Experts of a small language model: width 320, 319M tokens.
Below are experts of layer 5 (counted from 0) of a mixture-of-experts language model. Rows are named router (the router's row for the expert), gate (a neuron's input weights, with its number), up (a neuron's input weights, with its number), down (a neuron's output weights, with its number) and show model dimensions 256-319. Each number is 128 + 24 x the weight over its row's rms, rounded and kept within 0 to 255. Numbers have three digits each.
After each expert's rows: "comes before" lists some tokens at least twice as common just after its tokens as in all text; "mostly gets" lists some tokens that are sent to it at least half of the time. This comes from a sample of Wikipedia text that the model never trained on. Tokens count by the router's weight.

# expert 50
router:133131122106152141127083112120123133075129136140101125138125140113080146099155122136123151122160113149122116149109171170104134158159113127129147127143141108127079119115129119116142087149140126
gate0:105150119140123166135118126105117113100148115107128125113111155118157160123122147111068145141123147109113097105118158141152124165094096162171140117138147118126094112129127112080140124140121159
up0:119114102112131127124134098092151136132133155138150122182161166139095148146132145137142106163131169161106143121111125095129117119116163135152139146138100130122107120117147074116127097169151096
down0:141113121148075094130081122124115139112109137159150075160143137165111117136168152139168088132092122122142112133122183126159155129132112139089125129167148110138085089143141102180117155117109126
gate1:073116148143159164155134163122203122119103146124133133127170165141127084172111157137165105146151096117113130095133134146117114164134129104112141138103144072152117121116116133129137130138131105
up1:107124140118142106147103107141080131154129154175126173117109158100165088143126138130163164108115123092150117135151157138134190131146140119115120120105115113156105134114104146127118101087133085
down1:072142138123171107147108126168115126157114142147145134161130100117130146117136165149107173151113140078119130130127091086073122112146130136135137137131149133082133127101137115142135137132132165
gate2:138134171133163133115132116122101133119106160115116061109156154139149163092107134144143130113104108102080106094090171160169137158137112144138115152054122103104117072109126128139159142089082127
up2:151141115120092089146133163105067089135104135181150120080124150125079155120087124098146133142158131182162108148100163145137155130107177120125138130123146108153099139107103086115136103126144122
down2:137132115127125137149138122152117171115079133134129112121117168124088122082132116136136107160136108128114136146110134143145145174132109144128171115157129155173107140133126146149116139158119140
gate3:140134118058118104134141132145120167111160166146145141173131135123141120180106127147129167182167094160116126143126128191121065153117129117100099130129092143098130139140136131119127084111132111
up3:100141172189167157113100123187133153115169114158139111141135137142105145110105133068154099128116138124128154165111131124185149081137141137117118147128107116159167160123146123129102103137106100
down3:122125116119133123121128127115150139101145132161112210094078139095125131123175134103147138118155174097120179129090131140090142150138171097121129118128162109105086064146202155076095109114121110
gate4:129072160161145161147127146124125102126093105120136134153098182145129167115112113142064132089083104084113132118154160148148154142136098136187096122117139112157142120157120152113163129125119126
up4:119103114153144163138157124112082113134076132142144158129111172127167140107130138156069160121118132127136140107125175146109169153135143117163121091140142117147109148142119147112137174091136112
down4:157080149125118114102131143082115095095138117125161098129127158142125102120121100138120155117104162121151112126197134102150151148135158077148128083104110151092154149139132147134112107100117101
gate5:140143148112165154126107161081128101084181108082093103141117133140111129091108120122139101107090154107119104150128093113104117122098073162151122135131153118132069109115130112141136105153133138
up5:145105111150126095136109092135069118101154110145151152110103085124133094144101154141142150098098111151105135171119106162109122074122143112131149090103132160130118146129161148156139130103117119
down5:076137115116135105131185134163134145152107132176140133129153114092134131124158155091195134145095110161143102107165066155120110099097134155122153150143129096148128119102116125157093088136157090
gate6:126163118105078158129096135153166147163163083100121154168107115128089094126132089142115119174124149094109094134128116130129141122134112136166121114176168114117127155190170170111123127129143103
up6:144153123164111103137139154143148126153100118094172166163137152146105105105122130150123103131142098158129139089145135130116130096151130151121083100140140136088159140123141151122141124145105094
down6:141153115124080146159119108110102140110109117140151107167123114116138141156097140113135152138059167102143107126159119152129154111141075095146151131133135129122149115118169110079103133143113144
gate7:166138168081112146129133114102113131144158147110172124156153114134110137135139203153094116104123155131160151126110085146114121119114098093134134095108125144093173104120121131147148127114095120
up7:161115141079139135125084125117116080086158102039158114110107125162118160166111141132146135133125143097125123181090101099133127101128118131172183159089113118151144115122134055129143128137167118
down7:126076116122117138150075128150123148149121115095150110120136149118157117146097148129145114122133129122117121141126124150174114164090118114102099125127089141128160054138111113114097132157150130
gate8:153142189098179083087113108149134188138122074114140117118119123101081086140099094088144143142088108132105142108122119142105083122160122158159126142110084167154130121117160138136110152156150137
up8:169138130115161077100145110134103182131123063161125141127137144092102157174149129094160176132096108134121124170132129181079116167139146148138103122129078186120123110121142134128121104107143141
down8:135083122142122111082118106147115122139136111107101134101110115109110080137120163107145119171121150113110145160113084132155120145150171127169081135128106120119142110130130160111140139131153137
gate9:137144136113110129189132126141141177057113115088092120142111123117116124117127108147131164126080138153147105122128123124124099098086076145132127132102142116138149100120117134139126123105133111
up9:134147142107133121114127149118084147130110120087159133137111128133104116118123129114130148120128092104127096087142142113119140091109127146145151126153146115131138132130153134160138106132129093
down9:133102164170144143183136121110109113132134100080134127147122160124134087117126132119099149111101119100132135128147153107138182095146115146106126107135177125153161101087126145140152151140121135
comes before: " the", " a", " an", " this", " their", " other"
mostly gets: " using", " reduce", " regarding", " improve", " greater", " requires"

# expert 1
router:110113132112126119176119135106141099099110135115112091144099143091089129088163145124158139110170113169135123160098132123135132140151092160128126160120150120126114112117121122146152097123135128
gate0:136111127161089129126137097095110098103121147151074147133175100134119125126142201121142138076148134117111152119131146167142094132106114136124119147136107088071139114199130129093105104083147137
up0:153148176133124150090099121132133175174133068137127114099115126139169136143128104089106136137126093141154110081189125152101151106149202119140101107154137167150127117108136087090150126108109127
down0:101139093142152170118089133117091110148174095121123127124087120136140154121121144148079110144087164118108144117106128114126151092090150124114160102144108149105102152122125156112161120127083126
gate1:094102100133167178156128148169128109120056121110116144129134134104128090099121146112113111144143099137094154170121156115077117179168104141112115119128081090105133136141143139146168110150085172
up1:155142159130176117136130129107130132116137133111128132088145117099105085143111137156133096141129098125104120191074104137103124154151149142101135120122116113106131133124164171153165117132066159
down1:117105158127083094159209132150095123115123141138129084075118157160099134109129078146133150166119107148130142196129102120136088121142084168121161150117145183135100109120140146132135119177144108
gate2:108160165146172170135149104107098146123143167136131125119144130084131153137104149126140177144134107114133120156098106139119129109129084161168139123113111100099102126127133113137145099122120121
up2:134139102102116150104132162143107113168097124060131128137130129140120140132167107156149142088121151104183100111120103123137119128133133139148126141131146148151107074138141131126128130120152095
down2:113121154136115137156070145144148082135120120090148123090135134129135141131110113120101098098101155130157121150160092144141098105170109096131112147141162145134115141112106105147144160121103164
gate3:121127124158160106177153086115139129096124133134122171132152102129108176062124149085127154102134086092115125172120124124156173170136092116140089132100147096168137149129095154130112133154098140
up3:138139098098168119147144118115101111112146118137131158092167131127119143105116148154131143119123091121142136168121076144124146128124103136100081143135156157108133117101144094124125151164106147
down3:126099124091139115126154098157133147127158159131118126143102188128123112108123103074132126177110116148131128124105156158081114144110112172098109128128142121183109105097100146083139135180103132
gate4:114120156164143128154110139083113124116136123170139140151152136106114121128124169131158118130131086096144112159128123146138148112132178097120103114102141157149113166127125139141127126126202138
up4:160150102134098132098128149154128092152151110104128135096130090120089120096134138115076101136157120126157157090165126119168121152110111103124123146151117099124137093143139111077124117120112114
down4:123183130108126165111122176104098103135102116126084134112165161126119090134125119119102144167146123082105176155143121144117143138154140098135113118150088138102134137148205130089122110130120150
gate5:121160150118126167123141126119142128161128109096113145169208182118112199105086136103142116168166089135133093127125159159123140122130117146122129105119120125090123149085117102135130096112127114
up5:131106106089147148102147107088065112137123155100138140123140183119131172136107151128152124175111134078139105134116106128160112139156100143139158139122151142069139152057133134151114132108140135
down5:113117154094089094107178122116134145101144147136140106133155147127170149115157150108130133135100112102108111124116108168152133137068123155142143175096118165176115148109096130084127072165116119
gate6:123109124127111108114150157108152133127104131119123082145123135090099145137143135137160141093189137180102135173092157120119127152094135111118140176104137116098148155108163153136169096138106114
up6:120143149107151152115118182111117134154168101146118117109187093125104158114111124147174172111143116131116134149140154128106125094138149098114120132144193146119153128114125105121160117121151121
down6:109093121147107104153149151114164147113145170148136132136136125133155083121109112119135168143168138111132144150130122127122088128113087153171125125126118113128108163117144139108122092159138152
gate7:137126108152115130147149143147151117124102151142098143086153142133093145117136146108135148106162162154093118134104169120099085098153109109133138126116087100086139139145097140095138148128112136
up7:141107097132088113148138127114162142096165111137188085148116128148171139103123111123147135115137171134164070080127087135156178131145121137142174114142110156119129175117133058182147097098098125
down7:138138135143154165131021137114116144143163105177125134117166092118115144147128133111112157122130139143114138142147140148138123113148155106155124132143094142088150142156107114156103089092093171
gate8:117162142139138116144135142080161160092136155142131092089145119099103117146130141139166110099137054149144107155111110135137116138117094119113070098123120140178139186160152153158179108145144165
up8:127164141185148153127114130111080169117113101155129156118143201116114132141120137122138107113108084163127107121132148122170145118152158115127101162089030155165121131134136142136089118121154122
down8:140106097154158133106089168169118152133141149144124134139109098133149117110112116116135068114126127176131100075184167099128129118147186131113088110128122080157126147162127128159119164112138129
gate9:142138126152099095156130145129127126148093144110118124162129147161086133105110124129136195159113166149134109129153146130120111100093132157154142111167169094099090108093116096119165119151155104
up9:135150100128073086129131155126156123151122109121105176154114154144085184118140137157154136166167134120162138095137157115165127087121119102122089138072144118118106097105129059113130107117134117
down9:145114100160094129100118148125121123102057085109118130115133121142084107122148166125108144100137109099089170172153163106113169184132136100135116123080159101140119148145183145122099128103123123
comes before: ",", " |", "\n", " (", " and", " City"
mostly gets: " York", " University", " City", " London", " Angeles", " Washington"

# expert 10
router:123126087133139099119068128110138132125135144146129141151126123093125155098163146135101113121164136186099077122128127158104129102140115120100115139094118126120109133126139134127137098105108097
gate2:086125165129147132146149119122128146084124139126122109162118146101125107138116116101108144111125074138110133151141138101149145103167130092119113134077122135135146141126114124165108105190121103
up2:138150131138167118134131119129138136151117085118132118127138169195107148124118180094172153139147146096132145118110116125141107136125144158164119111105159101144129143194129165093101142067120161
down2:142132105131167155095200103140142118133160128145130106085160140154150181114132119132106143109132088130115091139079125113153118119120110103101140138104126123085145142131131146108129109127154128
gate3:091136163128140118143122094091151148128140095128124108128104210181128103147099174101108124170149147127137102109133110109159194135124145143099120093113120117184135126145122052147139152155151130
up3:105148156121104134145110129096109126127149129103097153087108126140111104123133098166108106148162149112168157116142134130101153149124104127111086094122104122154168099135113122120115107142114113
down3:119132179160116154093125152143149121142126129144128125160069146137178104101137170119092105137131132142156151144154094064150112144172177094108155133173149122155129114161132121172111154123151130
gate4:133094149151150100151122112100095120100127119118105110165152118154127167120117180081126122130146097148153111108103145102134128092132106140139123122123113152130115132158109132169082110166143130
up4:131140124133127146149126154147169088178141070152115164125152127097125090117139108125161119174112102123131183104121130112134133156128118139119122135151162150096077137124097153130100104134133108
down4:117098128136141165092142158092115156126108123119115107117114121155125156125076131163153121136197117102147113139139098080143131094070117161118142137101136125123096110123146146131129113157185158
gate5:145168097088106154123124113175158148118135126161085116089083119121067132168148135131108132120131113093124144157132110139094114120132146176095142138125160116142161107113111139171105066176113120
up5:168164130125143092135119142119118124123163121152127101118148122111125147163134113147115182129147105154112114119150089149123167135150155123136149130126141098158099141135146108139163141152068104
down5:139107151131133085129156147130122148125074117097121159118133143147142098152106154136120129114133149107123113099103124161149141131152144093132135153129097121138097158154121089140152127134104100
gate6:087162164117120114155070123116132106151147068091058150102139120120131087130113149145129099097154113120136123146102102168103135114172104141123132142134112133089143140130150094144120138133168119
up6:125155161098098159128144092072186117143115106125099138095144128129106102141118150159127083135144126107145098170130106145145115165116098102130116088107122112131143126151096115147185145144125136
down6:146155128149128153129166119116102082151077129150127114091133130103118135161139094112130168120129150153150163106125140143124148136133144123126122165127170154130090128152143068128127167118130116
gate7:148144151124117151094114121149143158141093133107141115141114158109116153075134125113134108125127105134174169152146098136119110123086111148122138102098133126118134080093128163126123138127141077
up7:129138146130168161178144126125084162139141100122129112102160119156126131128139095141161113114126158141084114131169129134163137124108174129146156084131110129097102141155132149104121133119082113
down7:125121146119100149103092145131146102129128086141078132106136143147153168156154115148099116123099165127083118117159127112090112178094093142108098158183099129112128117105156117111131134124145131
gate8:150112109102149128149142146142152152143155123175148134103115132116119105098147160093092141123142122126136113124096190119112134156109129135152108148129122114099128108122123147059145086104140115
up8:148150120140121128164099143143147106158132096096134123159130158148092129124127108137159092149140140115149110112145101131090168144152150110135100142134136111128142148129158106166105161147132143
down8:153134137122141118177138141153158100141135120163087114145178097135112146112126123132126133080153086158136149149121140132108138148130156088152090079154171149110139105122105121116100134146138140
gate9:130133148132114087118104138168146155070125132143148090119161128135144158105146119147134100111111159122111120121167104148123096148120127171101144095138147140121098106130132104108108182123105132
up9:077119124149129158163121093126120126121120134061104154088096140167136119137141135114099123138124130131112145107090183119112161140138120096163121112126092107124110111153108188102152147127147115
down9:111157103165134135133139087140103143117088138140182135086153108120126126074147114120119140132147106174158137131127105113142147117123156123120117125092130106162116161105122133167155135174150105
gate10:118134136148116139171129123105119138109141121174097121117157146126158119105150147126170161135140126107122163135127104122118193140153147096165145127092111151135120157122113152127095110152119124
up10:121126130151088104159126132114117116133140136168125118088153145140138133090104133136106144143163130166121140117115128152134159117105100133114103115108108154143109130141123135117143141131123138
down10:164117094136165129137113157180166142180134125124090167144169093099119098103109084132141139117127129161107108063173136128153174158141133106151125103120125161124124152149101157136125132096144097
gate11:138129116110171104173103126161093117105137127150095071174159140116135072142135129142110150130177115130127113134127120149095155145125128126111115091176152142131157167110107068138142146112127145
up11:156155140125117095154128126103156119106125152116099116123149146135145144122087182122105091140187085112139116115117102139128146129128107137131115111151113153104129163101103097137099122118083138
down11:154130171112181140119086074110121099152164099106135111078090151077116131189125123133126114100154166119128153120130130160144138101129140135127083112148129140065093117181146102156133157095082103
comes before: ".", " |", "–", ",", "0", ":"
mostly gets: " MPC", "Personal", " Votes", "Career", " Lemmon", "Awards"

# expert 55
router:151132112099112128110071119125142159113157133109122113141125162124124135123200125139113152124123121113150145143100132140108118104141150125121150133123144101164130142170110114141166104131116149
gate2:142146112114172121164123134153123164117086136122138124140147124123159117128175100142117146132108135119144165147132114110137128146133143126143165127136115098109148144128125113110136126098094149
up2:148089088164092088109091127150135134129117097108133115100093140127144115146149166135079082146149155121095142088148133159152135116089177127105147153133131151137113128094107130136140135153154153
down2:124108123133160121111081149160139115072129137115114132099109111136160170145115117119146160111113126121161127140119174139118106119135127120139121157150114149112153118150126121093140108134173150
gate3:085119138124099109135098111128133130065140133128093124147102150114143135110110152090169107147138115135135104082160155157141130096157108137145120131100105152149093116130091140142080139125128098
up3:131096072099128138120130151115065125194125070136130134161125104137120142108149153146117114136143166122139103157163111138098131165105115120137134136148138120097140128131152152117101151127180132
down3:142109131124128117194177074123116156129098138158120091126139140115145094131125095146128129140152082093159109134114104098122161159175143133112147148106137126157134126132133132142098127149186136
gate4:148108155133177133140131144133105115070158111167104126105113121053119193121122090117146179120141097148056159164121145168133101131122113142131123136120132134128117137128162120139106131160127157
up4:125092142130152101141146123148116143113154116136083110106175137075121162121139109148139145121169124167095134157170098164135131163149130133117129111170111133134121099159114129094121128128132139
down4:093182087151149131156135093133139109147133177103130132127118172139120096141107148140130118124146133097181152138152119101133112157102179107131152153133117144088134159163096142118133153137127087
gate5:127099120129103119086095136152154131166180115142161124142119116162127163134165125126129154129123118110152121145166132121123101145121119109134138097113100126132136085164111160141144151133143156
up5:143102085124109130089126113109139133178161146094148129152100138133135127146174105151095090120149146086172146121126104093137099130116150144139154127104113116129169140144117122146172138146163174
down5:101112115115123125109121136127119155106122132082141120108143177129194124180139137137143097168109160110140109098144127120108149096154133112089113155158160138122108176132121088117161121147142129
gate6:124100126118124127137130112173123112143220105119133113157113097127128077115122142129129170140164123100138130125135151127159099102111128111150130134093060156118154115113144163136137118115148145
up6:170131168136119109150131124124155133099151159123137106096124163124133149159169151102104155153114122106115115136118127094130136107138141117110118112154111130102118176122148127119139154127110132
down6:115132135150132131098142112090169103139141144106161108143114118095113102143135138085134137158097127138079083108101145113132070128167114139123107104180114090130167125098110132109133137116102107
gate7:121103093119162091192126135111117136170087087100116134126134088124138102158151168125150122108149075135126167129148136143128149126133127114121123144117102129133151118102165141140123106122138134
up7:131125196112121142107139156133166157109101123171137135121162150147136117105080135083115098118118150142089076131111112142136124123119138129130150101139138131118123146107092142110140145098142106
down7:144108163110143149092084114099123133135115155129097125143160133124140116104116137110146158139128119135179106143157116140145127131117115123124158098151132124115136091123126125132096133091150152
gate8:176167157088095147100120107119148157109154126111103121111093157111096111116123088126118114118106139101126089119140151125119109127156103117068135114130104133134133137142097116140157126136118108
up8:130130109158102103165102100147128111148119139120138092108142136170125151111116134151087125129156155147145111068152125094183151102119159128163153115106126101173144162140091121120098124102139133
down8:146123130138208167121153179157098100145135134123130151106166094089114179152153148131138133151162143097170125127111173101101140131141128183110109120190134153117129086104145143121091114153132124
gate9:123099071105114120129124104184146144107134130087128079126133149135129117130152137176117122145112097134100095090121160124148152122149116101078150137119144101132130128134082148128082118120130110
up9:132119127104085091124118150175117122139098085142089140132149108136181114122142174163154127112078132106140130071163128148093161188145106097097181103127141131114108109168110190143133145119131120
down9:124094098124083120095145162145120091131141127110121159101127108117115175115126138131087097134112148099114122127108137187141110098104094179148160106159165146156097115120172102121115127105106141
gate10:143095105129088111133124138108130139163158134177100164109115094157119129149110139124135155141162143078112107123137129116088110117108135157090074116093128090108153154102116113101124139137131123
up10:114112094121120128075141116105123151179119152130126143131120125150114080132144164143137125143143150118135129133152114104116119137124137138099143145118181083148144133151129132128126148097153139
down10:090135098115152132118116087110110118122172119105148097136123147129092093152127156139073064120135179185156127112107134074136080129152117140122120132123117126166165130113151178137119111154161139
gate11:169086089090095114125130110099096123127115137139090165146113143125167131134159135140118124166117130136140066112159162166140137113160108128108118108121106137134111123117108146136141141083117086
up11:159103104115087140114131099133135129077155140175102154105142134131109189167150094145127117124106143118115092127146122161122136124146149127110125101134152143135106157142083116155132138127093114
down11:143142132138070108119105158133149129124108133120118136148151118128137167137138149085133085145096119093149124090132101098148124101123144118097147113158137097169106189138162154097123137153092114
comes before: "–", ",", " |", ")\n", ")", "\n"
mostly gets: " a", " A", " century", "″W", " an", "″E"

# expert 45
router:149119092119131103119121119119091157086117142100088087153092131095099136106142144136128135120124142155111152174106114176137094142161084144128154171109126105124090119112153139156170105099146136
gate0:128129134161149070113117182139161153063112091121118116108124076145122147168109141144115124108162115140157149139123142109205128146103141113093160112114109138131126087129111155128172106129081128
up0:163150149115142130124129156163124120169133129106184128165110156126171137098092075136103143134076149106113129116120106110101150101149175133128141115121103126155085125134118095148105146151145102
down0:178140139170155165119129150120128158089133129124125128133150124086125114119115144097158119082151143125144174131115104113153090123171153116134051130142159111135099157123135141106155130123080092
gate1:164109115099109146100114154130103127137129122143108117162131132120138164091146146193114149145134110157135085137156103108120101136156124117124132105157135097078148135117142130152131164116169139
up1:160157152115163175104126144146129122154092119114173103135131117137149140135096118137111157080108116103124140129136137130096129130106122145119190098152155164155132136139120101130167163124112143
down1:123130139112139127084233142181122133164168119125126138098140152121142149134120126140101132126175106101173074153136143090130128134109118109106174172160076119193147120153126116136154151129140125
gate2:102127082103114108108128136142134149093133130144072125123137058105090096123091158161142143168142126154040157153130089116087070110146101118137113124157152084125137133153147110148160179129105137
up2:123146160147134097115115139102093126129119143126161137130117101139088140103134076126139128103105138075170100131165115129167160124172106139119147109118080118192100123110108133113139112106152103
down2:084137166095112101120098135112142138106122072140106110128143141141119106151150144142147144142132083151116129172123148143091106128139053133145167151113169119121147122090136151122107135160170151
gate3:111132129128151115113144131104131101137162134118102139116144128112174125113100116122112137139119115097100144167132106142155139173117122179124171126155162128151130140103117106138140111129161115
up3:116131131132162183105128149134126112127162126148133138088141148121165103132128146139113106098157128136116106129124114089097134115124145135103100103159124074149155166136111134103121115130169133
down3:133143184118113145115167139133161119099152108139130130092123166134103120110129164116168163157121139175151131114082072177117173116109138123091153079148175132145126115084099119170102096166131109
gate4:139086148152116141152113183110120142127125149122100107190137124090137123169128116114097124150131122104104156086117140108117087085134113118153102095147137159099121103141132081130099155132105178
up4:148128143132136139089122103168176133140153094144170121099166122145124141136113118111128167134107129106144089130127127105125143146117107089097148115141134141137166121133116147132171092117111088
down4:155123118181130159153070133127159091061126156107122148100119111153120163130143169117125148094158158097101161087201145110124132146108155153153132137113162138123155161123122114108146120129141129
gate5:115142133095166119130128101060139135123106131100160150154142130113177127081152109139157130138128115098148101109129106119109089127111158166112099142079101092146123137100131141114126169142113100
up5:109104088173129122148163087106081112141143125110152120138116140074181141141182086150120150175173133100133147136131155108099109131144171120128120130104119129149138152119180127120109158128100160
down5:139169083083093108110133104132142108147162145139137148138135151127128153149153145158131096135113158134127130149124118142161130165114109103110163153127141131090154118183131121075131117069149148
gate6:152163120170188087156131092123145154069106153091113104143137106106099105124130160140126136147126111201093153139148088125124141170139068134133131177115116142146167088125146161158128090114075146
up6:124118134154094177120136168142152127159179127144160144101056152139135128080139094107128113100127136120122102136088181100127096086124164114117122150153124123147088167161126125125104101128132155
down6:105110133103095174129050126147125135096114128124141114097145133101127105122136133160113105097116143108160105131122152106110124093146145127158112117121161106120108129133144127158112141161163131
gate7:102089089073092127158132158116151124118094129098124107143119168129123102120163184145150107159159131188093167152163093114153112109134074139100140152174152063146142081126143144134155138107129122
up7:104120126100128087144149100085143132099126116146099126144100116076121127100178126125141101118146109139160127148095106111119136104152101148153062118131138154082115143148130172124119119131141178
down7:130164147139153121092128125156084136117127155123115098116152144151126114112132122150120143131125151151151074117096150128147154125142152109125128096145100148136109133111134135123118126137111096
gate8:098121129131125120128139126090110113150109128125108122157071108122080145116164103115188107127156129158113134162089136147088133146098098135122124159107133099178140134157129168080134153101166148
up8:160124134141188149104120123142151125101122138140136139127173126096118114139121125119078149084106174138118127142119129100124147122118137110112108100171120179164136118166131160145107098137090094
down8:117100116118087145158120156129151153128082137116102133161084135119073147122117107075129167132111101149104127157139121126137163172103115158088176126122123100133139092109090164116127132166163113
gate9:127106113086149127089108138101114130131171117145135156165123119129152162100131128139165131121085113125147130123148125115143126125128072163132106137119127095135130119125138140101122089114139115
up9:107158160122133149129106160139151118118116093153151117087156121151087143158147139064117132078129145162126107123108085141141186112145169093148135118114123124120089143118092070121081148129146147
down9:165105125118120148136117150088129153151136119112134134161129098115094120123120100101152099140116117149135150154177137147133123071103143194141126116104140169117123131083117155099103082129156133
comes before: ",", ".", ".\n\n", " and", " in", "'s"
mostly gets: " government", " countries", " Pakistan", " Ireland", " Syria", " army"

# expert 18
router:125102120142122137153063124141128137107106140139088093135171137097153154110185154126098110116151115139142138126133134146083122142152129123095098126150120108106134137114126128145109090139180147
gate0:141117189128100147140100100112144128108128118157103128105109172108131132112178115069129084164155114125074101137139147132123100182125124166097116084215150136121158131089111110107135150164091111
up0:137153160156100116103170121113153154128126097084146087130126164135152153117196109128118111148161142145069132135135125113115105154135143130055162086101154102124133081096161106136147132165120090
down0:136098139147119093139143117097124148099123110096169091121149147092114144125130113127171138108129107095120078162134132148130116126097129122155144138110129090124082135142079065098140127169134089
gate1:104144159104127132123104165105125127096130131178129118115149101124105154134137130158138158115124073140178103133138122144136125119161161133120117110146101129123116136125103170129110153142136094
up1:116129146131152122134119097135127201169131093151110110126120183118134097171115165163168125127123144126164122135121082098156124144135107134130099149140128140119129140121128154143142104104152052
down1:146105120119088117107102069116157149160123135132120118146092155140082150139089070086110095150141129125114141108142112129113087140099171131134119143150180112147127138167171156131131118112130135
gate2:148134162126113144146135082136160148142119083104124116126101104177134134153126146139135116127141111147134142113134108126108124095174145124102186141127132171099139157123137123133117113120104112
up2:121138101124147107105135132123148086114123176133105117161139186075097135105116115119139092091117120100100114139139135140155127160096112150100089115131143120153109084125140130147152133146177139
down2:113113108121089114111126147077082107109141147107159114116148121087140109125134115126109112153140074158115137156169108125110107108103131114146093090079183110101159098099148098159157095113098124
gate3:152118142162148117104098131104142124144104095156105140132164108118151169114119106101098121123154140144159091152114152176102129159134109099129110145128147101161108116099136184142115114078156159
up3:136119136124153164146113108181145133094156137121136093106093168075119169169092123125165121145132094106115156120098129110166161112132109139112138105152117163074114119115158108138154112141086128
down3:116120099104153097141140142143139163122149115114134098157128136110130175141113127097085104191117129136118105151135114089124102075085160093132125103100139140118135122119160108115111119103083151
gate4:092124196160080159134119122123128139136105125104134123142108149127113123120156121151148121064147159166131119145120084098078125134084125137129130125136105167132164117116112124138120135172161119
up4:157144121084125124114121125125144155077148167169156138146111109144175085107136140112111135093138147084105131136112144137170087084109145135082126170136153170105105159126135127158145131085112164
down4:147100101151161129124119106107104147129150108103118163162148107150137157118147121136123141167115140113098141117117077073131110127110133127118060115065126147112119076125148150136123173160102134
gate5:129138139133122182104124102151114152157139115085149098057155164146103089116123168135111144131090119153130107086115149081114094126171160162129090128168134187124132125104117177114108149128144098
up5:139159136117079129178100088119127145106167135130137163094116131170107108115149101070072160121157124117128158107121161137113125148155119118141133065146119148128147131085106125088106082110132146
down5:122134126127142111112124111115152137107123106130127095156126149131143145123153173111175157109103112145100136170132117159113099076126108125140120117117136121115141137119145124103107138122142111
gate6:074118127154109135135109132139148114168137150105158092079130061091135131072156114156149141072135148136133130119164124137094130129116123119113175159099122123159097134125136129097074102127119115
up6:129099140137060166153110136107108169127135142114125125130110143167153113119116117124099152106108120113093090124125159156117106162109143166126105175149177098150093097110138159095093118116095078
down6:151165148151091142118151078157111109151139119117110123116086127132141102168121149120099138156159106120158145132112082163138134107203130087176142129123147115106103130143121142179113152117158130
gate7:124148118162113152157092113150139134197128096142140131078156131100170142121118108135125110113119142080108142110155116112130140104129118126123107118096094108101093116159109093152088130120125121
up7:092136128125152106113130151152122131098122159141115144127128166117149140131095166143152115136143083104128103113086122129148163084097132109157131149138127113153092176132140142168127137113128148
down7:137101111158110129123119118115081130170115084139127115126133113117114177103171118122142108116157145150124143112134123121136096116168126187124137125161168060142105143166108141136096127103134099
gate8:145182142158150130133090164114142161117082114133132155128151111137158146128115116143101132110128100107119130145103116165100133127127154128113122136130166143134120165095145081130110139101147095
up8:176155110118143150150104124122135151095123161127079106129165179117100133134114125144109162159160069165135122118140114138149109124135154117119189114153101143118116149096108084127116121148170162
down8:134170084098147062103175143131157126136087125124093170126125115114092100066102156168118150161155087170134160151115114163118123116116168147110126111096133083164107129133159117118131113141124127
gate9:124112151098105150112083071139145142115137102137128134116131098131132154144114102120097089154122142119174125126145119112103129115119150143144091127162089153072129112098120149091109107121128167
up9:116145125139121141147144115091105103113112159130155129110086089139101108155085086114136131141102156176148109119135117142140106113110110160077154202127136136125132117166131143119158143177116151
down9:109139140128127092116115120125135130121130083151109114105132117108105162143147154126142094124138130143068097104121117120131161148122131136122164106131099160172146127113101140102100173114141130
comes before: "-", "|", " of", " He", "==", " In"
mostly gets: " post", " Mart", " List", " Mont", " sp", "|---|---|---|---|---|---|---|---|---|---|---|---|\n"